{
  "num_hidden_layers": 8,
  "hidden_size": 224,
  "n_experts": 192,
  "experts_per_token": 4,
  "d_expert": 96,
  "d_shared_expert": 0,
  "hidden_act": "swiglu",
  "moe_layers": [0, 2, 4, 6],
  "router_score": "softmax",
  "normalize_top_k": false,
  "routed_scale": 11.7,
  "balance_loss": 0.00722,
  "balance_bias": false,
  "router_z_loss": 0.001,
  "init_std_router": 0.00895,
  "lr_router": 0.00101,
  "vocab_size": 2048,
  "norm": "rmsnorm",
  "norm_eps": 1e-06,
  "tie_word_embeddings": "early",
  "optimizer": "muon_variant",
  "learning_rate": 0.00751,
  "beta1": 0.9,
  "batch_tokens": 131072,
  "max_seq_len": 1024,
  "train_tokens": 638000000,
  "max_steps": 4868,
  "dataset": "wikipedia_en"
}
Below are experts of layer 4 (counted from 0) of a mixture-of-experts language model. Rows are named down (a neuron's output weights, with its number) and show model dimensions 0-223. Each number is 128 + 24 x the weight over its row's rms, rounded and kept within 0 to 255. Numbers have three digits each.
Before each expert's rows: a language model's description of what the expert responds to; "comes before" lists some tokens at least twice as common just after its tokens as in all text. This comes from a sample of Wikipedia text that the model never trained on. Tokens count by the router's weight.

# expert 48
What it handles: Month names in dates. Month names in dates, especially after "born", "on" or "In", e.g. born January 18, on 13 August 2021.
comes before: " ", "ed", "ing", " to", " by", " in"
down0:173157122108164119118142154126153120106129148139157155165171117136142150107152149134103136091135124126098157117115106095098151144130124152095119141147105154132163099132150117158143106141089095147082104143163165135120170155121120101179100088127116120131141131118107143090096153138130119150126160138143109150126155154136137151146148181140133124132152163170175160186163121091095075069131092161118134113122144117111103145108145147131124145129110136142117102090116078151163130116151133143087155133158107188120064121130131134100108158142124133122155102113134135117100123148141133105143133114137116110141165114175105143137103111111086098131115121151145117114077152109166098111143
down1:115132108099185104134148114129097095118112117147137141087128111142097112095137096153090134103121094077139107105103122148142114136084133102113133077122129098115107170096132128142060150106130144095125108129137108151174130104132093130158117115100071164136170140086179142162114142099149102148153139094137152118113103142150119134081128116161088079110137157134124125142133117123105143133112095138123109106133144113152132123142132130063114144092138125143126073085134156134127188158137121098136160163102081105111118111141103130129098142160134130134140119124079090123144152118137111134146154137134123189141102132122121115099119091159136154166144115133139129163130146134095142103136
down2:129164136169113144141143133117081117105066127113129061192098127141146151117136103141089137109159157121163117105120131121177135083118141117104132104098139125153132134135110137124130118155131131116081167110153120136103147116085124179115108087099122111120116124151114144153145065109100163143124124141124128147133117117136091141130110153127156181115136126135128106144080133138111142138104160132133072104124088126116109145096168178127156091190122101178109160132146107090130108120102171113109114092145124117098134117129105123161130115161092136137125141147118164119129114085115102111128125076089142151115136141149104112124101126113166112171143144142139106129143142106161128132086
down3:149144122127166103146152164093129110166113081113142165151128129113135125066153124133153110119166162112125136127119147191151183142145111152141124114129164184089138156118190109132159164118128140122114115053115126116152148131151142134135103118127127153152149129157136127063133122154149103121138145146146127109089137138106139176143123133137091104134143143125105163194112174153148170094132112117104109104133060117130119141125107148125136178156146140129151161132143160126118108124102126135085111154150126098168128128113114154136167137138123144139101163119127115106131145164101117153112109142114121111146168101115134158124110169133093137156134145138142156103125163161126099141147
down4:145137136124134105120144068142117143145158099126125125102129150117145135147129152150135165127119133139130140180108151107135134136158125097115107102158096175126132178075161123145174165086125147132151109130106103101168168147156125119138131109158172133122157115132129173135115137138191141111154093129143138151098153135128120150174087147103132097171090137112132111112119126138089111145098133143117088124134111115132117092128127152079087143151151145136154142099175136134168124129142115123152097118135143147165138129158119154178127188106084136142123128106073115144131125099164179154169124165127138164114140093116153124150155140089115135147145178117104122099146130117134129165126
down5:102144095134103147145158150119144073144132151170104116139131131170139147123138141110105121138165148098151143110147103088148181146114095168142075133122150145158143112167167091120126089128116148138139100095181184096089152107099129160106165096112200129136082159127121143137121116104102107104134102105133160152091101085145113107161124120120139166124147150140098173085156133115131117136122110139115127137153110091109140140148153120113125146131101119137126107126152084108134105154130146133104113141096153120144117152129125107141138117126119128102131121115139141144098155146197150157131109126093137126123160119093088149093196129123090117135146117149134147103115123081126097138119

# expert 33
What it handles: Line ends and infobox values. Line breaks after sentences or list items, final digits of numbers in infobox measurements and vote tables, and sentence starters like He, After.
comes before: "-", "==", "|", " the", "===", "The"
down0:136134146125117120137122118136122112098105120113144141167124132131108111166101162142079117133123124111099157144097094103162183138145082151147151119140124126099166155119161124124126123123121097074103093100138138132120124110114176086154105166103128106120143142145129099114104153135151122147126150155119114089103215127081133109120139143108142119159140130186169118138132127101092106093159119128132118119149109145127123148090135134109117143137130113111089119123116162138140152127126120175103169156146066153084140146083096146095146179088132118098085137105124129114172110099109104146119101134128079137127127155168118094190130140117149154084126129102140140143113136138125145153111
down1:105151122144120143144169134103132115129156107081136151087123131123164084105158089156098140147118120114160097103107131158121116149125116137174151122128188126126126135144076124114111146141147069101150147137196129110091165116115124098147117106120118141133151125129141139144095215114147161113149135149159119131123089126126134135171114137132119117126132121138114097111116110114100124095089102114094121126136124154154150148144145092097127109138191121154095140126161123117151093143104141127116151112101117095132095160130193142116113170201092143144102139117103120099100117145124156112099132136139123129075128111097111153157125134173122177138099133124135128115147145112135114119093
down2:129142131117091112128106119105107129115149103091107108143122145183144145158119130143120089112129128161148114167124103090179133138103107160131165135133144062138154118140112085143086122155121103138099125143139136143105139120170105157134121139085084132057148079126103120086106125123129151170166086139122104116123099120114114152145114104140111146107164110201168121126135140128137106113180109110150117096124093118139145094155134136131110112132127097158120100135112102127132115132127127115155123121135152135130117123148181139104159146139154137147120108094114173079142107121128110091115110108125187161168097134124109123127150099129150165157130133146091122123127157086119142173082
down3:139093127125128096125158118127145127182112140176170114106135114122129092151157157130112093092138177168119148077116170132129125135142127158116068139100142070160114098118129130138120131146160137127145090126145135107124167125125113170121128120134121111136118109133124119067132103147104122123109111094135185155147125151121115079146103077156127103081107161113142093078147144134142148097142159099124116090104133136124116097164106110159130110113116121151127165133090116127095127140086144108144122103135118120102103115106128144091167096157157110103180161102143104135132140142098098121140119083113115132123157110108108135108142154120124135104150151146191121111132070090112116124127
down4:151134144115114172157103079133143149110102113183157131117107123135133129115075128118131174115166164131153113105139148116168111148107151139086128181140121160111138101114143176124130123143141161094172143142130119113135138090112153152107117144132108136151103139187190131097169110117125159133137149137126140101136107131153136207121132128113133099124123156095139102138125104128104159119156154157137149153157164143129108131129130127116120139149111142137082167101150115166093105085106112122148078175150178121166138131134115122147116135128077136130116146155141125168109122134149136153142100110129177103117116125105165158150102131143170146123125125118119106125127165171183157136109
down5:141115139068136095134147116109147158132134146129140133145126146164130132154141148142130126191123169138164160133140117121134144094178052111178135139106145146093146163113168135126117123125118158159093123128159131133113136132115130130122081117155183163151126109102154106170129119120105087189163131124099160140111118126129121170142134142112158116126106150170133111148127146109132076090137101112115102159144148114162124139140161113134143114114156102124191099123133146139158136134145113135122103146119141118130086106108144103164179170135143116094184114109185107111113137105123150104125133167115145126190125130122098131147111090115144107114103128124151118158120085115106114130107

# expert 32
What it handles: Digits in tables. Single digits, decimal points and spaces inside numbers in pipe-separated tables, such as vote counts, lap times and register numbers.
comes before: " |", " |\n", "0", "2", "1", ";"
down0:154142135168101117108149151169099179122147140111129108165126129110065130101126168138163125134128131109115145137133123129139166115099113130123120131121124144147151138161111129170139147113123099154130115112169172184117115103084152105118088127139135123149069152111167131161149129124168097082114113129144072116104140183111122129164143159134127119127110153079124126129153117121124104123123120102147125182088120100128135133117151152115082178132116146146121153145112116206127147084116150121095152119143118136130143172106135122113139116110080103134137135076132126118117066157094120109151146122093110110101164138141159163108111098115143137144133148130124146153147142093104107149161
down1:148163130149109129141133160123118099117146089124139135148119131130139058138144130108111149129170130142159128125126122117146132125109136136156111170134117150099133134112149144118123079078092108174127129141178082173124117089098101114098086070139159121169151118133157142138128135150099142118146119096141125092111087146135185089137128168128118130134149122120116124119101117101115151118151144150131123101150125155164156114097159157126135102183152129126124091127079145167144098138142122102111085137111078107131145126102104092119129148119101186093129111110118163145154125118135070107100093143135144138144142118099119115088165135115072130133098134114075104088103127137135118132107
down2:121097117132094063144103164107131140116139155126149123133097110105138138148130094130097129136130134139117137093150120127195103116128130126096166139119145086106115134141121141150111123130098142108164176156135118142136145130092162119164135107136106117101105138126146134113133106138124142174106130115056116149139139117085108143121155144105139166118175157183116142134135124102148128113147120152147075085128107090135131156098138126096170106134145123072144180122120093102106117123157157123079127110115118141105114107145113126154101102122085101092144148110114111125118164110093116160143068124126148166140104135109143174160147079088097139131138113129099111111128129071101107152153
down3:139137143087127125146157134135108091142179121098169138110168121088148149127116127122087092143097170126128157125120122182101189114136171125150096115133131141107144117131102126125121153106125136082111108101165155117117144137173122174135095112114123090113150134153083122113091123122154123186146170155093203155125140119096153162128101159125146177129147138126161121146110107124124130154157131129144134145116110099131121118126112103147134194123153126185160115135103113151126156119144141123124118156133109125144130121146134115111157110125145094120162096107137119145136107148143127128130154120114157125120112085131105177070172157140107130069106124129104139113170134100134158145155
down4:153130101134081100158125118105137117115138103151145161095135124138125123119093144112105131157098115147132119149134148131129091122128139097139083114172087149114144125139139113100093154099091146175145110094133145147150126134099175120140161180125131106128114100095153160129149159146137127110142114142156116198132128129106121142168148138164121111173136124115109148105126113121140148149148092111154104137124126177145092142139094100164105119148123137134151127108142103109165136120086142132140157052180121166142148118146133155142152204119112167122081129127087138149136135153087135153127087088145114132154125128112126150109152134094092130145166130096100154080140141115119171135128
down5:112131133092131126125079115143107126101082130191134127130111125139104123106134133112142145166129145130097123129140111114143177152081139125154126144125124142173136142153150115146106120095090154138141131116134178126154160059130140149104127128161136122139103121131176150130140092100077158127101101096114141132134160126107092122128176145094153103099127149125113138141129144159145149150091086070117158135100187139136116149097157078144084117115118152118110149130159142119108150131128169139162109104094172091108081097127154133158086088082151116150109125100139163132150133154114103112110115095120155124140138141128118170128146126114096140095131111194145119140133139144131123130110

# expert 21
What it handles: Taxonomic and catalog fragments. Inner pieces of scientific names, foreign names and model numbers (Chryseob-act-erium, Prem-ad-asa), plus LaTeX subscripts _{ and spaces in catalog tables.
comes before: "1", "2", "3", "4", "6", "5"
down4:098065090141171130175110073095100139135122092105148129145130125094149159137101142164160119147112156141129121152106124141118116121099172118132115149142132141133129168148147132077165147125139171108155106093104119149087143128131172117085096128112134159148121140143161078090151112141119135124137136120103100122127149086111117133163136098102137165126109117145122111105117113141155162132122133169128146129128129102137067187130133136143159103103118157169134145180116121096137151136089152095142090122125158149104129096166127128140098136098134123136122108143134113134205115158152138143127102110146137130089112089104151163117110113168153093091142133109124116146169155137101116111126
down5:085104095123164123140122135145129121108127128172122168175132159141179168153126162093097119119132120102092101137128098042155163155106122192136100164102105162106124126172086106108142165152145127136117119131189151143127141132126134118095130130128125130141138137099177121124112121107134096090108104106117164177166143134110102124105102105129132124112124151115144142134116133139162098083123153103119187134133139125099150106136131125144135114157153129112178133077140147132132096125095144136086135151123120130155114129108115140134133114125094151160108149104086143114130157130149165111094143140103108131144123126184128153113143134137135110141134108119133104139109072105124133104193
down6:167134138097169129103155133171086114128149106147142097095099140127107093115129129152137145129103116127103169114106124113114160112128123133126170085112091149162135156097160084120100082156172141161141157078119091133141080103108120123122087117099144111165157145110105142136117148121108115133122166093082141133123125154152122124156173127099109120141104140121108150125114084178069141116122093100128173128121114135139182130153118119066125123102159142118171121151160133128125127131155104134130147116144120142130102149138154107111146136116101148129133120070149092145109096145139105122156118110112113130141173077156148089110116103137124131125095116132154077160155118098119135102109
down7:146139137118123109108144156091147162104137180118139113091149145107127124167134118154090142117140138139138141130082116107147121161130110117086124133123121147153121130113104111090164121159090141199153128139152124124104155121110135110136102131117096111108135118125165175124113141150133136122131106070142128124114086112108134066121182119112125161135162102150103160115081097123172088118089114107128124150136099118154147106159104144156177099109141146137162138177146103119154097162091117118127134167174128107073093101109079084139083121103103137110149108125140125130111100132124151129143098129111151133157124137123049153143103123120117135129143149120158149123138156114135151130157
down8:145118117100157080164101122131146123140152133072123109109144140140155164173096104095112132137118158112124125123143130130143118114142169162093159081134115140153126156136145118125153083114178159100134118102159132087117112107149169105076119127138098114192125139120100112095161117096127162093156118109136156128104155090077075101113111118117123175150111162130111081092122145123111141105153119124149155131135119144136146171112125119149133110129128085166141126105137127114110103110128124090163140124141085136123108172114136159162129128112149133119133120130142138156116093092131122094127152107162104175084107109141161122130099141119135156153137089151140105102131115170183139116091
down9:143164086132145121113114082125134123127127133124100100134121101099129139175145135131148147127128125117156130083137131136062147102118149153135174155121141135145176153147143134149140150099096111127141123088122169109117145151157180116122086110128137121125095142136157152093148101094136122140105129122151141144119098141154087124133155099145132125115126135145100104124109126152114110153146119130156126108113157172174112099134149136152130116123073149119086149126173143130127124070151125166154143167131191124168177082136168116150135131139082159165101118153149143120138136105166121126095151105090132164133126162120148100068091192148141129131142122139124160146092119115120124113096

# expert 42
What it handles: List items and sentence starts. Hyphens opening infobox list lines like "- Genre:", plus "The", "In" and spaces before years after headings or newlines.
comes before: "2", " the", "1", "9", "ed", "=="
down1:164115148129103150156138146131143093107138046165156118130092136093159101154101133088117146136117137061127101120170118143112101166156072158117134106142163112132142136129149099155126168136155151109131095151172060115145108135169088110167106143129143112111124095116120135144130133131113157124154126157163139138129121140144116140165144141129116142135136124117096121160159120084116114129079103135120125128115131121155122151140107156095134130163146111109122098109159118137111107135125140137125127107144112161080128082162146101130064149089130132135124161105127126145172149155096125096124137158096174127074099129141125124114117157116120159141151105122126116159134142055137138129120
down2:154148142118092112132101148123148103113134144149100109142098128128128115089149103155155127146132102126080095090126124144158118124134108148114139139119090113145145122107108138162117149107126082121123179130155107135126120125117148168100126121105153145142140102143084156156085091120148170135145147140156109118144088118109158111141129116134108172178106168141123150102122138106143104119161120179101109118179117132094106083137123123133144133117077148151100127074154107091116113105119143118068157165156135134123099128154163115108123128107159124117133147129115116145137107114110150139138144100142069122185094143123154109162143128171099171147141125171165138112150094171193121127157
down3:124112109131152148152087135115127096164135113125129135144105140121105107092146086115134088073084097162130122149113098111116089069112132141125109112119110171098101103136115133101150118121132119133128087068119136116113100167146146101125088147136131134127107129109125074135121115124158097158112153122133101149086097143135101177121127136118155146143127135155114124146163091118155130143110127130115116108161118140119071085087142151141112172118127145102122169121102132139121115114090151149146127154163160089110120078141107134103170154141183129133147145149122148117079116174127137117149112153132160121115190144143108138099154161148140145107136156137114140130079163158148094164100
down4:131122157135116138121139141136110110122131128126143143107159134105133105150149183156105162132132115136165104157120147140146099119091135138123119152085157107128152140114140153123107112122123111116163139119095099102131103132109131103148112144092096183080115095132113115140138166107166146120144093109126104145126126113162094111122102125117131087130125120159098142142088112131111171157139165161123160135145129105149121126094111115113127164189178143118178133095088130096147121077111137137139089126144133102142170160170119138128119169140162133116122110089063109156112184129108175140127106110110100149139136186129158125097161101151153162082144119163137149112131165165109113159129
down5:161158125122110093188133143142122150097104146133142142079150108147157110138136101119106138105122137141119111153083112104107148119112124137129126113096141114105096102147135124174092142114136091131130132124178145174168161154149161128121067106148148134143154119079146154134100152115118098161130134111054123148114137106127063107128106100118152157078125100115099138127146118132113131128136080193165122148152135129165129104107131097145129119123113130134127174131139170129122134140114101129162144122089144123142168121127159148150073119126136119088141148141127124141110113076121132146138104086152149119135151114108091165124144167167110117133140168122145143104118142109124111103192
down6:098138119125112126135101121148118153131150112131121115117116105131133143127148064123102150162124122099108174164096133141127087186115160142184140142115108109152150125187116103153115116137146086127158126124078083143168117105109143140098122127121147112136110117116148154113166152123103108082112138139096113116154134143105119161112129163096105154123139129110154138132133135107078145115141112180111163131141143113129154138160123144161143138138114116092167172139132141174112115119106121099175090102078113116075166083123131112141153137140062149141128101148100165133123125067134111135136116143065113108126140118100141134129157107111136155101113134134128110150113115162106117148184

# expert 27
What it handles: Table and heading markup. Wiki table pipes starting rows, list dashes and == heading markers in sports rosters, results and discography tables.
comes before: " ", "|", " S", " P", " C", "==="
down0:148141126100080123154141086121121174156074090154130138150123139129093183139143136190086105146093123141148127142108107110119138114182110118141118085127126116094122168179162126098164154120145123129123132140130142114161128147123157113130113096122133161141140139121150183114096117143175123133093128113144153111092152096158103148097135149110142140120140143140168100159131147112132120112120127092108134150146132115102117122122121150091099132121139146163133097171144105111118086184130097124112107142131093147114132121115164095134099137091085144078132130068134117128148095125098105115169148114101102101148133151167096168128124139121134102130115101140127092146114149114136195148142
down1:094125158081166100100169124109111122123108157163161138102145120157115099125138111110100156119158114135131108136093141188088113161134146088131112112141148135101125124060145091125152122091136151138130118136130095141156155154104097134107142141120144096116172159146149134146147140106164150098116124113140174117113112118110132103122167147131109139114137116161089146165132125097150091113129145096144116105134132107077110139137154159109059150121156120156138119071107157124094110133130086148068134123121125108148098119107088087133135120118103147143132112143108069103143158128133123126121111130133159128126129123138122108062129136133167123076135144141107118110100091117151076096132
down2:153159145149123139143121122105125111113115135167141097134084134136086132140139142142120137105130133155133134095139137143143135152120120144101134138126130137075138132117138095151097093114088082148123139106103172180116120170061158087098144112132105144112158144152133104165108076121081204138116179090145118073125155081156110110122171137120142154125177114170111132135091163147115113138149128093123119124079132119121142149124153157126121096140120127163128152118108112139141069139077128125109131127138138104106145153146140144168107079129169126131086117133132102132108128116071111110116148116125168136140113129148088122142106138139133130159124156145138092109131104152153119147156
down3:109144115130096127149123157122144092133193136082148129100136143163136124128208140104122114125167140151134165108102195174096136152164138142146105096104127163129094126123153096099120162131124132132142120100131154117156170176122129160171147138137113145136133128121141121119125082127135159147144147132159168130126131114092101152107128143101110111094136127126151110180137150167128149124112126121143183096102123126146120093086086131169143169114119127143116138140133141105101108090126139163171116149093116106128106132136131108124165179101113121113105127102120147097117096164081178113140129105089098125107149100105095138115123164120123141121144145122149150153130159122084124155143
down4:116152106105114124156127147129122135085111128113183172098100125081146120147096123146117154101148142118150141114080089134088137121131136083090139126116132156122144113143166113159179150134156153123136095124124127131117115152155143127119124150127091090115120100157135159106165130145172146127114127133105148109107108154127121126142084154116112144178093129092143181136128134165151165166118129165180134124162150102144145088128121101111117102141112153101108150146102133173148131092096160109140114131154167126145107143131105150086101130105128146120100095078119146117156136145132149119148136128127159155105128139068181125149128141108105170078114170123118135125194130105160131120123
down5:126159161114093143140136133132156143116120067139091134101133167151144167126160125136124123093160149064100157079122107139142135096146122129124158130108126137134107113141126110137147135103179121132097132094155169121136145108113139116087152129182178135127091117135145169101112151123138080107089132110109150176106137150100073132121149109120091122115121135161102140125139119124111123147115095107110122136161163159130071090158135129090126102141106109138112111102127123125114164095116116152150136131121130167144086159140158129119156136164109126076158162094122095134101130085139156145094124127143094135081133107101159152101154149176113174124139138155135140087104127112147108122130

# expert 20
What it handles: Name-ending fragments. Final pieces of first names, often French, in sports tables and cast lists, such as Nicol-as, Sébast-ien, Xav-ier, Alf-red.
comes before: ",", " |", "'s", "o", " (", " B"
down0:159140113109114099082143093124172136142109077078118126139113138113165109110151108142130127143100137163170108147119079120126150153159089099122143150104130107115123123128148154125149117116133141152136114133131117122112136131141150135161090136109127115101103153101146091157131102183120108127126160169140171149074145114106162169133108138161162123144152144137104140164109108122137137092106160151114155165139103120105089122143108142133067163091143144130121181129100153149148160112142158123181166128099099122124126124121134113136118132122140090145160119129185138103099140134165161092097071112131097125139186145133146127129105130140063175123121117138139122101100119154144137141121
down1:121091127080138147118150118142121129131137139172095101156106116144104102135106109101088158151093106117144094098086122116177109122167159145137124107149108077156140152101119103133111134161179161127112159136138136153141143111109150132118154128116129146144147124109085111113169115171115139130141119145202096148156139131104154108151132143132109131173124134130142207110140124101180162108103107132100162068167130167149100129164116111091114113176116126138128149138128171128168113159134108123093131120157152139139114122094093110132113142155142152102136130127133117146115176145112132129158137111118148154094092120135125126102108102107152099137111121115111102155144142153135068106152
down2:178153123145130096171127148135106187101124141148150114117106099142093078097126113118124134140134157128094150110129110130117122130150167142074141136124120109116156143119132099148122124124133112126096147143148130120118104126069167155119147144063136124118131134139123111120107089144132137128143147127142115115167135131145107124101120121114155186167122130183113131100118140128147148140125153120126123141092147088103100171132102072167108123185119065124130138161111106126127143109125108147134078113120154113081168148109144118116157137141116122129125100094127147116131137098123108102112142163109144143208110152108129151146071113124115148162092111133160131082137151116116093150190
down3:101123175124114126142111138140167115170118075159118120130130136168152139112173136110133080129127140173141169096089133158131105117131173148137124119136114122129112113137151138149091122106141108110148116105126121123157104107133114068100106140102115162171164096113098136100146112170102164124130136133150111148140132117138166133171085116149141109130108143101134109124134154087137090119143118126141109108083124165116147134147137122131115151150143072148105115136123110162138089128103189119181172166115137145167129131109159114069173160145150102112140135100116173152122147156111173153142128116113122134147130121123064135135131128142098133104091139119144133146136103115111122200124
down4:124115141150145119132131145105096095154120130083168148110127088109109154121089151163126128080178121158103069147118139122103092138129126151115140134117159158135111164132123201135145109083130107107142121138101085144098116124127128092113134108130126123137114114131116139170083139116118165067152179115137101168134133089199130160118127095075132102152101142120157141151135127133090128176119132096128129108107119136120134122110132133129112119119126147121188154104112133155141138096104165139095109092149140094167128137118111138153156107141118131154146122144104147169095161094105108132115156095137102164145144174129155092110142109112154136108106117137128142114112097127115105156082
down5:106170157122135139150144154110154108128107114149128126118111153118111130126119140103111085117171160155118163157093140114163124130137110141139124113147169167159110199099158143086122121105140105087137101108153121128103142121090135116107103142107164115139171094117130162154139164129156115139172123085139129113110123141112105152096180119080126141141096119134101123130132120101157126100119128108111156122109151095126135159167109108129111116134170105119174115119136098086148107145159177149108134117123116133120136134117160147108170124143160189102148143121139143103160127127137139090132175084124170127112190107106122131114128166104092127135097118160157148119118091086117177167120

# expert 7
What it handles: Abstract noun suffixes. Word-final suffix pieces forming abstract nouns, such as -ation, -ment, -ction, -ution, as in aggregation, distinction, impact.
comes before: " of", ",", "s", " to", " for", "ing"
down1:106120147179126114182143136131122139150106123127119105120159123134090145087124084143110128125138073131138121117181144168163121115168164148118125123073173081174150163090150104143129135140123106121141092149142136116160136163113103164140108101112127160125130096135131133145111118121131163110143161091124146117127111150144129134106138127164160143128162139119106113171144122058105137098121126133128117123126129127122094136149117160118159102123141118186110101142136095130093182132098139106160147110128095130181167095185134136117107133119110167150148074120116134127137159124146109126147147112133123147141147095131099113123140129173151140105172165100099140111142100088092163149108
down2:100132158168108084113132130160118138167068143121112115120095110137166112107116111069152104132162105157127113145144143117169109116092096138133122115128132114091107174112173129125089116154115115117130120153101118146156155159063164103111158140099111096111163150139131126162122087100109165139112157109122128097138157132134133147158144117082101110118133117142090104076087166152106129117146123115134128127128126169141123149139133118148113109156176129150108158086062098109111129130132108138101108112148108119123088138154124141120158146125147136120123189075133142140150094110121116159085126073140127154131109121089143117162144162157106122155139103109158107144121104128150139130115
down3:113122114146100138163145173130125155130132116126146105134117156147141149099183080172121125121144140139149166131123164154096179149129154102114117170092146162139144094075172117124142140129112124103158123158098159120106156145148182107147124145089063126133149116181115148095137105144127130119113180148149146130086115137127159154094132126061133139124135077129116173174123159146123092085170108169127140135134107115117125110126114122144119162134148127132134126118132134139125071103128101136160152126111139120173110153118103140147159118131114122123096127111082153136111160128100132148122135146127122137122139092111069113126129108123099159104130177132128159131119141143119081141168
down4:117114141076158124127121110147140147102152141164162148132150146133113115153146132106115200094116130111172115167127145110156159129156144109115076142106153106134144150099156133164154141142113132129113120100125100114116149093140119162136123088135143143135086090101128141119099122133171101149154083206125128146093134108149137139139102145149128116199112121123158110146122125148097139110100126155123116174144126143090132118114137123125150132105117164096114119129118119135128152139133115146126138159141131171160164122162104166117119109113081158094128125080064115084185138130126152121125101119139113168104126095169130091138140136136103145097108130129114191098106145155121150151123
down5:105154163142132164130159148113118115138129130116113157133109121146128143102125165108180089090126171104130143139128144123149130114195085098111146159159155148160144088134129133112162131131137093101143130107123153127111161097109112115107099095157167121138148156157163120155110144085126102117134103124143115144160093151125104148111099149146128156096118176148122128146139151130141130110147143134130111139077110124116111140158141104143110090148170117153178126142169130129178118126144157136100070109110113089113143152119141119083146136159103117103158162108163133159135137134140129151094090107086141161108131127067105124088139140140055109091147113147127144106115155089153140117133
down6:095154169173099120108154151148149106116126088156096109131101116134133104146118138157109088115160131114063124179106136127115143101128133123156112144137138128194185155176122103124125097119131116147090132115147138135134134117097104119123093136126134102127145114137096161138142140111128154120108122159119089129131096144140126121135103142104124111095150156139081123092142114115070103145108105087121155123126146145136158096139144090142138156107087131117125162155156132173194110163130124125076154153149118086112107154142136133162082133132137125103166114127113127151096116151136150099142089137086090109118169161130106099108119161137140134172078131150126104109100118127083125130124